config.toml
hidden_size = 256
n_experts = 32
init_std_o = 0.00849
Below are experts of layer 8 (counted from 0) of a mixture-of-experts language model. Rows are named router (the router's row for the expert), gate (a neuron's input weights, with its number), up (a neuron's input weights, with its number) and show model dimensions 128-255. Each number is 128 + 24 x the weight over its row's rms, rounded and kept within 0 to 255. Numbers have three digits each.
Before each expert's rows: a language model's description of what the expert responds to. This comes from a sample of Wikipedia text that the model never trained on.

# expert 15
It responds to: Single capital or lowercase letters starting a proper name after a space, like K in KFC, Mc in McCoughtry, U-ribe, R-udeš.
router:127095113164125114146100125112157121167125125151125087122170149110110123103127149099146108127109165136181146131131125107133120093165152139125131114087122119141121103118096137112117118138130135142095137139164126138105121147151086128181142112098142088107108141115131141079148093154139133148130119115105092128095169121126171135157134122117140152094150123073121134126154165105150118167125
gate0:104121067123111139107150137160145152124159103076152105133117099116142123117147145111141153144109122154116127164136116127119119162150167125126165122153133111164133141139125105122090155129102138129102132127096112135162137089146145144112083124139148117136121139116152050070122128162165134128113114101121160107137097159120114101125098114115164126086120095147134139113125117130123108136132
up0:167117091145121112141147118153102137126156155127127122123119102151124153136135118157139109129091170136143160133125168139167146166138125130123154130106174093132118124135078124139077149145159156162095107109070162110154109136128133152138140105137119159157132133160146117114167126143169127100168125156112096144111103101164106152121107115093102128142133140149112126123137134178124084147138
gate1:092096122101135108154108103160125165113120137137121148100087096090097114145140105168103132163126150161090146162091117117138179101105125124121142126109174127140159122168106123084137131102096155183128164139124159134119098105122173112129050133131131163113115164161117163109111168146118145138124133176111135134129123088132126091139139108068107124090107100136123106123141130104107185136128
up1:142142114107128111158114161133138115188102104115167128145155093163156132125129128112116135131128147089145140106178156126120124173140104134137158099175176165103076114125118146126103114160171138076111114104119114088090126097101129104095149122116208080108171114119130097138117136109100117124150174097092125105139163118120184120174115105112111136141159093156123120091098140106160112100153
gate2:156159106119104149145124089188125105158136161116108112107096175143085091118135158116168130110103118110156111145122048092132109120106157122155146107167146153131143107107082133097127110114142148128104158164145164157142135150082131121128138121152131123138153157130120135154146114104145126172119145120146128145141138125120122105114143142137126092142142102138159138126198081144146168129109
up2:149166111147122142143125060142145110108100129144145117139133142151129143112147165120131107172099152147151119110116092142159127155138122119135125133163122136144128112135155154135137168131098138115107145099130099133155146147155125093086098156179119126107168097112125118131131143158163160143105129095152145141145088090129120081116135129120123168120120132137164155100141099165148192118095
gate3:077108120149152109135126135150153129134154133117112153110123092103110102100159136200142099140109123136117109100150148132122129120190186150148170081122133105138093093154086141126140182108138121138136152149147119118117114098132125122118086176182129162140179122152128125090086154090123120132125148138118136131134164119141116150122154157141113126093113155122101136123163144124141117106152
up3:079109115128057146144131137130148118107119084115126098135115112144151114106119109078158192128163147127143100112177101092167147134112113123130155111118080117121159106157074116106153152128137152142124097133144156190105127116144141115156170114168097161096099149118075123117107121127140085134118157150108151126110130120135122132162109149120129129116130101114178155101129134124076127149099
gate4:096124134137133125143125082092123127114129099136145137108095096121142134110150120074130146126165100161130144089132138141106139088133130098136166109123134141160116128199103128100119136113140113128114107142115126173117178103106166160110133117063102127129168164181076152121122130112142116151127164130147131162142157114151156102077148120106148136123142146144147137158144145144125115147110
up4:147150139107110114132154152148107134145153151094163154146166143157140133156119140123151152100153177123105142127144139155127153136149080111116136130141123155133137139110147113156105115130094111055116164120108114119110136108123098136145154141161155119135097117098121107138128104143114168117124108109160118179133092115095082161143073104134167125167124068161160129087138141163150125124134
gate5:139108168098122135179114098122154121116110128133127129120183086136098191113112118103157114122125133114105128148118104128133102139104129131143170119108163119135141143110104194131180125140156140093110106121125123107114120114145073126123139134145124138125119127119126139110123105118101105149141161130124107099096144148176149131153128128144149086151101143076105131122157139124134084149172
up5:140094161119118138127132102135161128146158109157112096125161158156116150118118161124125131141164147112122153126142118112096122172128116135117158158129135127151135141159136168132126106142124138107123107117102141093110148134134085140118130144147104161153111123131104153127163113109105125149131128103136115154073153129159159122131099143122135104141142129081108155114132132130107111176170
gate6:157146162144150118133152091134151139118187131169140133144132143091123148161124173133143095162087103126143098136154115104107126095128131150126157115099073136125155121159079116130141155118155128091087115123154156128097148140110157146115134087103117147106099147131161148117146102104166114097105162139107106141168095121125079138146161151117166155107129134154150136136160107159120126136161
up6:119130116129133108140099174162062138152114175131139140102139122154091170166125093098104153139151162158118109154060167170113111142143137155150122161154121092122103109124149130180137155164138157148146092120124133121150100140132130084114091116118099117098128153112135107132124111118088131150139118115127128115120144082122120164130120098140164094079110131137134119131065145108102125108116
gate7:151154137138126116076099113129111141143136153125136102151117129152157130125160144113151129139131087151103123165156114142131097127071128087131127161117116105120124105129109129109130132146129171116117073138130127091172144122121161125096113139136128123090119137126146107150106148138111172122130105099136097090148104068115109164103088118133160143151102154139099161097111131147128148106115
up7:135133164129106115136134127133156112135114104107106176127148157106146148125111158109133135154147139122096135088130139119156159179113075205095144114146172166167112135132150126105139174119110117165128132114124079196104110109172128099139141133154124144175125101155110128145132135101132103115147116179141138137099129186125128116182140131135122111115130086144118090136140090135127140102095
gate8:077089104138119128145096094135127128135128114180126155109114114108081121114130128141083121123131108108121158174157115119163112150126106132127164141113097124150135107114144139165112125139171102130100118141114165140130116092071145169091112137103111136134126179150116171182176084160154118113123094150100093102138152081149106145139159120123133121111137166139113122182160108151109159138141
up8:159127147109131115121154163143117147143092148139106096110141151129135124116138100145134161127091142135092119071098110136121148160126137127146109114185163126098150121127142149093132123099070134122128131115109136150101160138201149075133146153154126134157081125112155172140139160123132108141159145091122172132114175152113118129113125094171134147141142139114103139141123119113104120134100
gate9:096083138111152107117126148148082156093168130119139127111142156119150101153083119120101135128121129146099133153147110136157198163092161134142155118107129157135123124136105117157119102154132174119128108128139119130128182087140160126131081109139192130178115152084180086154124154137075170140122137156129131166141121131130125110141154121137123112157183129115128135102142164112109113109126
up9:173131163155133155141123102131122128191147149126124159134114123116080086095154103143178135170099095135108124092117141098089114091156136115147130134133139133122154104138132138114147145128138134127128097112101121136150100107181146145144166102162105181124144140174122110114114136093148180129149132139114149122135142150099151104126124106115149153114102139172104145193090158180138118169097
gate10:162106151123114098114156137118145141123143134154063123124097144095128152150122132109156130118136115124121137144175131112158132106121089121143140131156156128096138109132140094149111130147122193150118148135131130087096091137182139176124152136098114086117105135154133107132111134111156136160158156130168141110126144161098142163107100147121117112131104159138135180126140156122106116150178
up10:088118147133123174114111093150094139136173109104075141120106103141140133090089156135132114133141144117128131136154117143074172143121140125135133121090090089140175076174145148137149123079150146121150113092128136140128103129117151144113127126131147135106169076097119159104153131159104129162142124144091127146132145140108156169158110097113145114137091120134111167136122174146117188123118
gate11:141142147099161093140120133107114097096125121168158137135161110151167084123140144139097114093060130155156103134168158127102157157120171162149130118116140158134072149100148138142124136141145149105114143139097111156099131149154150125111069160118184163115148133109130132073127128115141144093142134136155095161142136163070136131121105130141150139119138119111139091161103123150107148169161
up11:150145112142155106135155123122112155124121152154115174121138123121108129173138124125119154125078116134090074126145175132078118117128130160112112146137112112129109176105131115151131141128124145106140165126105148118130149143147164148092123155077141150173117173176130137097146130111119137151142158105155094127134108146131078159142167116153153165116159125143100185140153129204127120146142
gate12:114108114134132156116126136144102168123127122168128096097062134116149144098155166127114092139146105106154160144112101136127105104122137155146128121139155093151103124150061135154145104082152127120121128123103138107140101087139142177127132108113132098128155112112109151117114065124147142144099093137098135105123119118147112102171118151126153155150111142122091138096118100168114127180088
up12:143144087135137143133125142157144090131127126101123103107172114142124132127119167115106180126118122086163157154126141115131127147119110146112132120119131134139157140141140129105126091135123068085115194117096120116103124111123075104145111131156141119118116107118122105122138152139139129084113096120141094131126111131122120153127088121130129106093121140098136104115105124118151137151114
gate13:162152137169126137154132111110132161079109139149118128135098150112124124083135146122144124134137168110176128150191063134113113132131127104132105158127125138116166088136118132105120124146128129117120141183124077161113127123169176140110111141122104134065095099155100174126117131096129140125112138160132091137168135103114092121118140111128184145074143151105093136124148138099128175140084
up13:161124135170121136086132171126138126107157170131155121120136141133135074117122066109145141137126116107101129131156140088152146134158187093116177158131105120137073167136156087083151108071123128148130109121125098072108145157127094106164146135138134138106112144136142148120121088143144058145148085119139095134149127117150123136090100140130162109138118102149136134131132144117124112117135
gate14:147181137152159106145084127148130134115138075168092157108102133163121107124119184137102105165144107165129172131113165114139101128104108097134129104129089119168111053130127094108148083120110113127113136153135084146107115123136149145161105162153107139146109111140092145151103068085152166108116169159093125094138154113120114146099121102137095119149128183123170106141150149130125145145106
up14:138130107120092175101130144131130126124124147135130087139178131154138134113141077124092154106130121089148173102111113165138132145182127133135115119106144125121124149104156167134126149100116145154141122123114094150131170102141141106112134136161127098139122118112154150106149175147169114137139119081150173141115109163187107068149093124098118121093092116152139121122071141126120101137114
gate15:127160115077148105121115188102132113129152128094118155152117103099168158177132144143140140096124108145112118138153126158145140133180133127108111084145142067120153101146117132105071157106118134132137122139135143120112130113119113166139144117128120099116137134111125123102140105141111143202141160146126102114109103130112148098159133102135111139145131162126151137134119124125130164088187
up15:101132117131133114147106163106162101124144123130107137112133153085126153134146091097152155139139087161097128126128139124133135115122100089118128095122200073133165143180090114103064163112138133128128123144161102120089109119130098171124154081156125132125161172133146152081126116106119141155122135120120126135117101123138159126142145123145107131133100163122096155150162074140151144122172
gate16:137178089124137140130111127156117153128228114158116138102118120078159131130120076134122152093160197132124138139122150146104170171170133103119091147113156121105135110101115062158100112171162116131104104162140076128094159131099162155137164121112115130107096111158123144106116152086108124089138127137105126136124129087155153146140123139129114104157142158138170117090124148135146119133118
up16:134149159117099076115129135101121155112128101152132085100097134137099101130122090107087113139120101121125098078084158102127148125119119102147083117150150124105105091157155154129155088145160132143143118116116115152077123094155136131152142112171090129087101173135119121148070113114120110097116099123117115125131154106111159121169106122144137143113145136145128075120127111101138114097132

# expert 14
It responds to: First word pieces of quoted song, episode and album titles or names, mostly capital letters or syllables, like Do, Y, Ch, Be.
router:108141122170142117116110157089141160149166173122134113140185146122148133123159132123150111141073126138154162112135134091106124108153168105158112122132135103151119083096156098119119128146086149147113150159155139162120106181131119140130123124102097113109139174142130145122127106155135145122132125133143139149119151127127200117120151101128111135098114120147124125119161119112164139111141
gate0:086129149134146101171137085128120120125149134130125134137114090146149151116136057157127133130126200140161118133138124129107100117111175142133101137115135167124123136094105132128088131178108160131125153146137073138118188100140122138165157148160149130142171107148124144128162143094140126148112102111167131147119115127129160145091108127134166106107149114104130156103161180143133106103167
up0:105155165107152101148096139150116138088190145145147125123125115107143144123146064139145128119088179108147127122156163116131097127147129129138118151151141115136151127087147084138169141180168159161115123124135115173112160134138092133170160119088123131132105134117087116165166086079126117074111140112123160139142124151091187097110099144130146115129148122145105135106141156116108138112168
gate1:161113086155168140119150121144108125117154160130169129129146162107110107092104138086155083179131155134152138083128079096137131139104153112147137082156136113133126111116144127133089128088112137139124110173129110167083117162146159098129171120114116110127147147188155159143158095162131120163151127094105114134151157122143121101122156092131148149118081128108123134159133119164128173117124
up1:173140144079146117149119140137125094134167181157157148136125167111145113123116140106132108148135141160128139106131120146155084127090139160146132106150150162166124132131149131123125123114129149117136121165169147127130178164151120156123141154125156124168129159140162138144139137135130135156124129087137117144134083123146142077143116108169165137138151181136117161164123108140125109107124
gate2:139119107131120137093144127144128126157113180160127161142156176144133130166115146152150105114115098114130138120157174128109086100100149107133154160086092129131123164105157102104141166113113128109128144139101179128117148133131179103112161158135109140150148093154165109131162143118079159098188072175102125171100120145157091176147112134124117146108107159113131112115088155154094120137142
up2:120143206141155128089131109146120156102129131154127111142158179155134117142124127115145116141088129143173131144147102146077141110121136153131137134101126149114141129107174149129135131082082098121121131110136152157124125069127122096148111109092113135114131125129160122130088105134127141147119116116164124067128107160092093139169184162105123111143165198121139115120147134129134123114140
gate3:167134149143125112144134090130146142154157181100110139131135123116154188148123125151147091154148106137119176107118143110115108088145104117150137121124119166103153088118169130163111154110119119172103161115168129116132103116136146172141171150146104147130145094132074110138154080157108117122146122091135137143105155115170098141122077111083178093109117110162104162098099119136117167114104
up3:151103105091132138122149113113149134104125095060128133127094090117138125138131138089087163151165127108126138131090123112084096126125108147201119122119134147112132141125163138125095126137130082112084172100160143144109133148127107146149123158121140138165099148144121137144124147131103128121165141125136142148146149130130144098094135156131122151147150139117123098097099128108120110140153
gate4:088119084106148089121121126118102137124123149140066100125176157119120100107112162108160158141108121095107099137150164100128077122142140137135135146152141124115132105109099124120113185130127156103117182129117160155142129127116154161096127144105114146154116135129160112139104136078137140129120133176129110127163188137115102119141140148135137109120139123145125120142129140131111113114128
up4:152164090083132126130148147123097095137151102129145131089091132125151110095135104145160136086101152110108137139117142146138147150121125129135133102152141121111134125136154112147148143128123153147079117122135119100108147076156141095147090119129111100115157064126132107111133116156139084097124145139138159072150119083163124134098151157133126094139113127122169102128145146094149136151152
gate5:128131126164108111084150138097099130138107122095119143156098141136124140102126103177129104137084170172110172111087155141162133133143106114135148150127144125146160160143138116094155090090068121149109135137134089118151093154121117124106137125124108126115177125109107170172097113161141099103109094137166142131132131138121129189163138094088108125143139168172127098092123125123141132114111
up5:128155122102163124137164137148104106111107133141164128098115151142123117121080152118126088132167122115121129156152129179133148128169125145125107114182123123128157117135106113112137151138154070054140084100092123135189103138135156186110103129111111142156139127136105132138125112144084138167124107122103148124122136121121102119081161108115101143116131116108143156099175128117115138122203
gate6:125115112141169103092171138152159104104115165158149126098119137108123120138130101131142163141091164109096110132116129092116151135154149118119126069147103141191170099112174103132144092099124136116109183108111139177094117129140076117153160135101104181113107137139123100155101121102133138133125157134160138135135151088156133114110102133123144110110059153172153141125175107167118131119156
up6:135130104121141132180134138139097141112137130145132111115149144168087147162116142146118095162119124162156131148118113149124116126093179131113151144128143140087099142124117139147108114131061097121119135124135149070136149094105129182122130132159189125105101139091130162116145160133109098139098115085111165119141130153106155135131141154119105139138114157114153110132111149138136132131129
gate7:119140146139121106158101141163082163113107139124133119135171109136125152135124108126129099130119145143153095122156101118142077133128105134111107174164125129138132144101149113157150157148077163109139123102125172118104077167148118134103157148138086109108129116155165075115167105109133157129152140129153130112122135132161124163098123140132180140119078102158061113121149166141102137144153
up7:136161142096145123113134155127091145140149174147102134129130175144131116112135130139147123143077134112113128175116153101137140145150158156103126111146154132133159145120155101119164144190124127155131120125122143129159113153119137089165108140127106138163134129129129089107171121132116106165140134139129132129165137116108189125134121168160129085097146141168102110128144136133122132154149
gate8:133095096143117136091077087148102136127130114126151147099175139103088157110149131181160107154105133165102137129116108072155120115129120095106136098073125153129146129135134175163119145124100156112097129137132120120130158179168124072136106113113143107151148147106168166110141119126113133173107130124118148114096106156134162108091131100111108121106153157140118147115130152107129110138149
up8:096108123089105122141175185148129127183122152148094137137151143143140130096150109173146118152153163112106146140140085121161129113165085122117124095127094123127116077130138162156112097155093126141118108123140166128124103113107124156142154144112156123130114182083133138126109064128160083130156166141169111132124157122104158107157120145132204168116103143137153142118097134158157112129145
gate9:103153108114173129102126115158110128168132099115144158109171114159105153183141152104090112146126125158140142120128113085174128119143155132121140178147131118127138121102193145082124135079116137126129175146126131123140112099064121151148133165117154108144137114134121130139135082135142114124129110133089157096109150162136101128083135087123116147185140180149117102131088082107123152087110
up9:124119093158166125118121149199130127130114110075154146127151171177099147148135138132124095107096122117131152132136097109172134097136167108133096120120127097121139133114138126093106157108149139143169158119103141124151094138101111159155116174138137141115129150136129108138107101141122128128135145145073102093125118150139132093118126101109134174156125178161093148127116105145120137106124
gate10:156146123158112131137132092092152116113110181114182119146153150120132099118095146129162126145141138150114141104120138141131125141191137126176128139125083163130094115106126136118149146130083138134116075106138157135080111169136141092087120165129107139079142104133162148148147136126115125080142138105109155106101142111145113158093136125130157139132120172104117167112156141162125137126109
up10:154155131083143132107119101071131109106168188111113153124118165131118131141137158108160130147152125132105102085118151109147109122133142144165118141120141128117082124123078142105153155139117145157109143142069140139134131118117110106123147149135101125115113110106116141145111102141155134077160131123115118145123135099133128111133129133126123106136141192095126140131141116134143106124155
gate11:164131125137121072081122170109136124094176122141122114107146116077136154106123145113117124136169113152140129130135117100137148121139156112122134154104152104125145126111109132146104141114141164117132096105137165105111092155103112131087103122110105095151124108084148141115096092101128121154143117124159144116078098094176168097140142146106153115138138146126148085155123114125107140101102
up11:120089155125136169140157119176109135102070123130100120154154157159105099127112121136181132115148116131130108136116131157116124126110138126162131131142102143071122139141138100124111108114125094106153169151101111149179166105154124148167133137156152148111114152130132094141102133133118124086163162174090124131177104130093092170152120110126082156139138122124118158159133126124116105158117
gate12:130129076126087144141134089128173121131142105158109147158150147106124132116168114108116122147124136148112126140126107174125106125123143105142158146164120163170142101138108100163102171129120135090165159131162101127115122149165186091141136137103133130138123096120106131089072126164107154118141182125096140108109144149126092090109151124131143122107084101166106120104127118129106176129158
up12:141149123107113125141123086151101136133150086130105153148144158119127130115148147105118083106138136147083152136158102134140122088134174114164144117112148123112111122137086156185140150158138089113169182130155087152030127104126155112161092131154115125153115141103148113141085140150169117167117168173126142129144132156157130136121180160143099125111137112151111130130130156117109141107140
gate13:133158125089123133170148106119124116120132086101094161103147137155138088123130112115126078144157140127140119116127209092113118102104168105118168119148091132125093130083162113123164174143131124100105106138100145094158125168151097111144091134125167146090167136128103147151150149182145056069089122149164127098142178117131143117124157128106125148137120140106118106127097149104083126140125
up13:177143075102135144128130180166129124123109081166115131136136124159104118165122107169166168154104133156175121114160139136113142113142143156124114157122123112150140138152146134154148080146157154135137163077112144096133124114132121148078151133179123158160130132165149101152103126123151100114132131130124201090139070133128115110175070146113126101149150107152119111128172136128078132134141
gate14:159122121099152138141151092122117125080110175151154120113144147101132129086142143091132089146128153168099134131123133096138169132113132122093131116166136159139169154129116101126135101114134133160145121164174107119155090092136139147081161140151122143096117103114119160107150099130134143126109170132128146112152145087107152058125141108130135139148145115114122105133133122132139120115123
up14:112151133106141119142138115117148097200116141101142116134201155135175128124155107111178129126129106088103121118091114111151122144130148160114118076105149135151118152117131147172112131094149147142120116161124143193129108166084104092100118099182137125143153134138111134128141120101123124117127116138080119147135104108120166141130142108164167145163153135150100080102126087143117132121127
gate15:083110115119138111106114142117128137148139150112146134129103125168116152131135131116140149125106096195136107108143132135155139118097187143127159111129161126146168117119132112168175120144136137162144166076139115097150089142109158119156144097157080078147163135120119145104107086127090090144128100089081146124113120135096120124129130163154165112127154133168144116105119154123113157129104
up15:117144095136125140115147110096134147101126140162126105118065101126113133125100148149099163125149115117106121142102132167122076117152117138123129155080157107135121150115136131148156095126151133102142123113133129087120173146105121110127079135094124166059105153102127144116099183098140159169112152064158142153112123174135134175149120107117143117169135126164114109113105123128143145104111
gate16:119102109172119103081100127134142137107113136133125066132148105139088070150116100133173149106107104149130147137130156111111140125112157099140150126157134122166137109109099110121094180111166092132160148120155141150081092120114090050075101138145094106104139139160127151112145107110135129120084116119137121114083125128121170098113133128128089109100101126139113132136147128135114115124105
up16:100107127135115136133108122128125140128155112127077143115115107149154082119160163103148099125132134143175150144137110121139137107127164138138104168132087143133159118130160107148092099141146088162159173074123115111129156131159088132117131164129124118136123114117141114153141130102130179095141161128134129124163140155129089129155140114129130116144132137172150118105137087143130079136120

# expert 2
It responds to: Space tokens starting cells in pipe tables, closing brackets, quote and prime marks, dollar signs, and sentence-initial pronouns like It, He, This.
router:117115108132141135136107168110067110173152129132091154134144173167147133112153151093098175158099168129180156120179139117133127075142142142132144136127125103155124140133120137104137115140114125104108143146139111157109115174129118090140117132096125141134090125185083144118142108156180125117140099116139111162103134109148154130129149120124153154137120077099126135098104156129124126138141
gate0:081130127139120114100125140111166088120116175138111158119138109124088122127132125149100135129160117146161132155080106097110127098121109169131110148096119106135119144137141099143146135142127137125103139123116116097145113198140134120082124090127138096099085085117174108133113138120122156136137104128144122104063192144112122161147121145159141142139130140125128115110147134089136137127097
up0:111115112119123132101126142112115116092163096125135129155119131155123125131086109182154091077117113131171118134127127134173166152139172150120168113107136124146153158144156112190132102166097095158130103134139123089091154107139153129136116121136126161078103086105142126131132175083136163130132143149136159139142101129068142107141155106104140109159177125120125119105117159141153119142144
gate1:119178148153133103125115103122113097130146167151065104121142078091120064118152091139106136072117129116135135093134146139162132123127117133151114092121179134113148135146160110165155134125105151120141146169132123176127110123136107162145115085119135102114168131120111134150107142114125152142151115114167172161091128141112132168139110106141120138184144166124101121116119144108130147141079
up1:120122148114156169174081124098124115101115088084140131096120118127125142098114101110129142093149147132117152131116146137091127157085108155121112097105141159169154102131133167137114113086149145104155103128106111119090136152121112135147122082171107121095142118111107116129155177112146119111102085156132144174143142136116165122165115137079103092133157135108173077162115132137092087153124
gate2:099106103156136104129099172107117155160123118135123160129110138153170142118136120139114131141144122106104136132117149137143111137094137116125157125093126120163170123106165108159104095107118096200092157141138148088128122115095076148120100124127144126101144077107127118133111105177118112132068113136096149122096111122164111128158117124121108114128122121116139099136146104147114131116138
up2:115113137130099106067169118121108116123105081111103169106106152099163092112102119126135151153131140117157152126139146140164153085126124127159117121110138122156163099120063127111165112122107107130092095128147134164124098167186160116111065125166123109149085111110147119125131132149139121122084102157174123127137116170120122101134113087117114152172149151102100130150095139131125164139109
gate3:091131148116110120153137126090147123108115108159139135103149142137139123110083134149138155182120138145070174153112149067098145128142126125122119110123073093135137094101110115117135107125129137131144145115134132081161094142150088107117131180116133133119154134197116108098127146146114114072119120114114173136097122183158162113155121084130116109123133096121167148147106125084101148121113
up3:157114128062105142122100127158150128104123114135126131128045140129122101105132133127098101105119114148130095155103168115129156131125137136152114094120148119133140097160122140099151086112130139099117081096134123097147131113113130194155103142120140167145109121173129098102137113144101118083079133128121131085125163125117127130108115119088144164119146136113115115126131138128143147168105
gate4:156136163103147115130100106165157100127110090134155129118101139161188113122161122090116153137132152068133136146176120128137105079122123128106111054128109134130126131085131099179128170100120147119108116101177127102119104150151110107108111121151116132124079102147171087142143077131168149154128156153134093102121157104147108140125124146155131082089103132117116125107089143137148103131113
up4:141121103185147134147158153104108163110138181105147160131167122164153156107151139108105144107179119140151085102081147131155140088132081092168161121118125146121145122118130133133158132155114101132117139118146119149125124144091118113125146162157126126075139108107125098127157090175133101120162102142135110145143140107124146149136155090089156155130102101119138150144129125108107119122142
gate5:141111149104099104121119115125106090143111134103129112115114132126118149100132090123146159195145144119165112156136121143158137147180128174158161179096121112133124175138101118140151175148081121119099051138136134163103134121166072099143141123140121116101096094115135135090130125142155132112107098095112127125132127140168078162153124072125138168150131134090099091109125123131091124108101
up5:146086088134151099148159141115099145148122168115101153141096153117121160145135078187097128154119112160182147093146130101147141124161139099145138129147131103141133136116099150134092134137109085140079164164159140131121132092136142117115132122144132136125090098131144089117108117068149147159140097116112119145161125115124154160167110090104126126139131117142170164152159123142091144117141
gate6:132127157120124146089119118140118103135082180151171105111146094082142153112119112145120115096110111137119158112148111150130097153141114117144098122121068143137157104149083168137135149192126108125086129120147073161102114103116117101158100146136146182130144108107125132101125121104140163127120158127156123120137113154151117128095132165104128156185115125147118128105174122181124139102100
up6:109167132118154115097115118138106119119110123121180107125163118086194113108179130120095102157136133145079140114126128146119120141203124117121121147115131083152124140146144138125150110167131126094170149170134125138108126118140106158130094158137167142137120101116107160079160127129111105172126093099111106132107130065106124087130147075123175111160113122112159142140098110146136180136155
gate7:126140129096145100118158112159106125133162168085112108134081161130132160124148139156130130160098128130139179128156115149115133118075178132142145117165128142097142145117129124132152150131131158144169116130133111169109144140147122131132142095150142083072148134125126106144131108121117084138098123118148172085150120134132128154121144097096082088140127124120130136136140102112154088106177
up7:101082143134117155138095129129141165101158138160151124148157101119120119135135144101067129091102148125149137186140166148147119124129146139087123186124131134162125115165112127124139128146099099087111143111111162114147145108130120118131114145138083164112113075137147139110124166108109112128139143095123109157118093123103123125121114125118151115144153132151109113142141150131138111112130
gate8:148180094125118098143126098103114091108123105147100144142125090131151153140141091154148172170113142152150159148151140189143113139108143147158119100112146144090107114151154089093127099141119095143115147123181107151117136137110129153106158128116137143116093089126150107128096135123116108124073143125137091097102123104105160099120109114136108123124106107152104141142086132132111118112114
up8:163077138141122158089141159109137057127115157137101122117107165146110144104108115149129143138173143131164130131122148110145145140127103084138146162150138097130075097145128133128158176169092116155145099106152182124131141171123144112127120110167119096081140118158150098099096113129116148140120126125126158112082153127111120121159126118148143141078114131140154109121085174146154135158107
gate9:159145113147155129127155085121129143158143141146159141129134079130131133153106157118135129119098124161144119137123086142131122130119150093131150108067133159136160139128116070069093145129097115114179139065137169113133089136113130176113159147105115113135143131095107071111118136121120103164098149123097133128092134171121125170083139123112126118137134148150127111090131151123115158060137
up9:126145121050148108110172135110146117120119145088124148173124052154113084121109113174111118138119128130138085095121101129101127119123136098121100121076099157178125125168107120131100141124164166171133134148168100138148104131131101123131135139125128163095105136106118159097139123094143117159124116136085113138080137183152125125078138148125107108083125129149155122133120128126148124146091
gate10:107136106127118134114138117066078133118121131149135135107113128180151158111113158145088129122114110125080107140152118125150106139171117122151127114156118101117151144114125119076149148147086100099104146109144152152119120155119098120117115175181106084158110021115132140117131133153167140113163166081126104135118150107156135159112117126102114168154123110110095114112130169126115119084128
up10:164119136115112136111095081158141149120122139111135157158165128092123158163135114114149127120155156151161149118114130120058166098139135132145113152088119081102098124131125153179135133145165104141164126144131118109142113108103177139148110115070113139102135183156116084123138084094135137141115125125175141119117126132110113160106137107141144111128131122149155153152132086118127102163123
gate11:079153095118120078119157155124152099097139123123119110112158097175108113168156113177131146149108133091186157130118169127130094119150128170137151124131167122128132182144154201139153096163127168117101154102153151154137113117129101130149166143103107138103104123121123127162109119118127135129120122117104138122158137146130117123090077093106118126158125131127120115119066112119116116137118
up11:080106135139075101121146119141109136117071141186155136116168073152172146102161119091121163159110142095125107107099143140146124111136118117119138136144131106141161114117086128118206111152110109115144136135130173158087126076126104118124126135127153143106144096110126145165132121149173153156142131132138100115112105140129116136153087103146107119106166144116137122155093120110146116105188
gate12:126146093143150102195142124117143115146133136141102132119174111144142139123121122157126143109113113114083117137170159112103143101105148165104149121162131126149126125118149116141137107113136113131109176153107154137157145133105118116121124158119141165114164083142140143140111142145149137118099124196115126114151098151155154161082147115188119126155153113121133129135151163135164128130112
up12:137091121136118116134093127110099123137159164125158144127123124101154133134092128113118148099122117126133127094141122105118159114100114089141160144056109096119137143142094105103082109119135121098125149088167118119085109128071148140154118109131129080164124115132116114138141130128132171121148139128160098158101142090127147095109122114103103151157138141073127124131111114130152142142148
gate13:100097122104113169116126166143137117119093141135138131134123124127140122153137137127157109152137130120127121113119154148135180183112126109146153155136121141120101169117111160155154054136146146138153122194100149150103118150130115099105123171118145103139132097145128155135076146140110175098117151104124133154145111112075140129163136138141091140112113045146164093129142168131123122116129
up13:149131125135095101094171123144087163124173133110117129131131152119123152100129154156051130135133114127151139135135146114104116108154139128162117134136161102099092123161122103090129183159118143110128156102157131189126159167175097193147126109140091168100148142122126151093142123129120093146135138129140147121102136096129135154093078164116131102136133140106122125122108104131126082168126
gate14:148109125106117107139140130107133095085094121107130101151128090121140116131140124101107132120133113063120148108119156141151129117095133117167144107157144119125119172131112106139096123139154082148067125146113131106107135087102183129133161127095157088112128113113097200169125144156146131127140108122127136130112114087154160120109113155111126142155144138121181140115110109113115076123146
up14:103123136089107129119136106131137127114128160116082103119111137124163114125108125113115156104114105132127130112152152133148091099176130115159110105139166155182162136164170140121138110144143090124093142094120134137134124104120148105100146161110141081115097120146097155102138142089132148135120111101124190109115091080157097086120133135156064120156110140121118171126144142103079140137107
gate15:084141121114096110188104101125172133103143074137124151149123153118138115088114141122151136126107107124131147119138136151113158140105066116144134101118125103100155115144125115136107130157151128141106137134155140098138120134135149180096130141102120113135150107144110130110120135121172133096095162135158138120077172151186113116067185156151147109080141161096127145119105122113141105134136
up15:115174144162119135151166168127066161109111099100124111120148145152091149121165127083132116122094135105138091135136133108134154136134117093111118083173135105139125159161127136149092139111149149100109119160087088102089091099124141147155106092076123105149167115131080099122139137114160133092153126116137086146116094172126154137146159119113117104138163112125145130127127159068136119149140
gate16:132134096154148120102144115153069170109140079115131096102107157141193078122106143163117145112093115167118080129151082119134149144145131125108135117130141108143138140126128101173143159137089118137163115113130098153164133169170118163137173111093174158181104155145100108123124126120102128090129151107097117104124132088142117182126108104108119111137159195178144119145152131167101145139173
up16:160130076184138170139115123137134098112133116125123102121094131074091130099125128152133173142138122095127141128179113105117168152103115131070075085118108127096157147134159156137113136108111129139147158137198152117131178127123117098149131112155132155131164136097138131121145136167115113162086135162108161133111119108132129094137143134133156128130070092123164146129106119143104177147133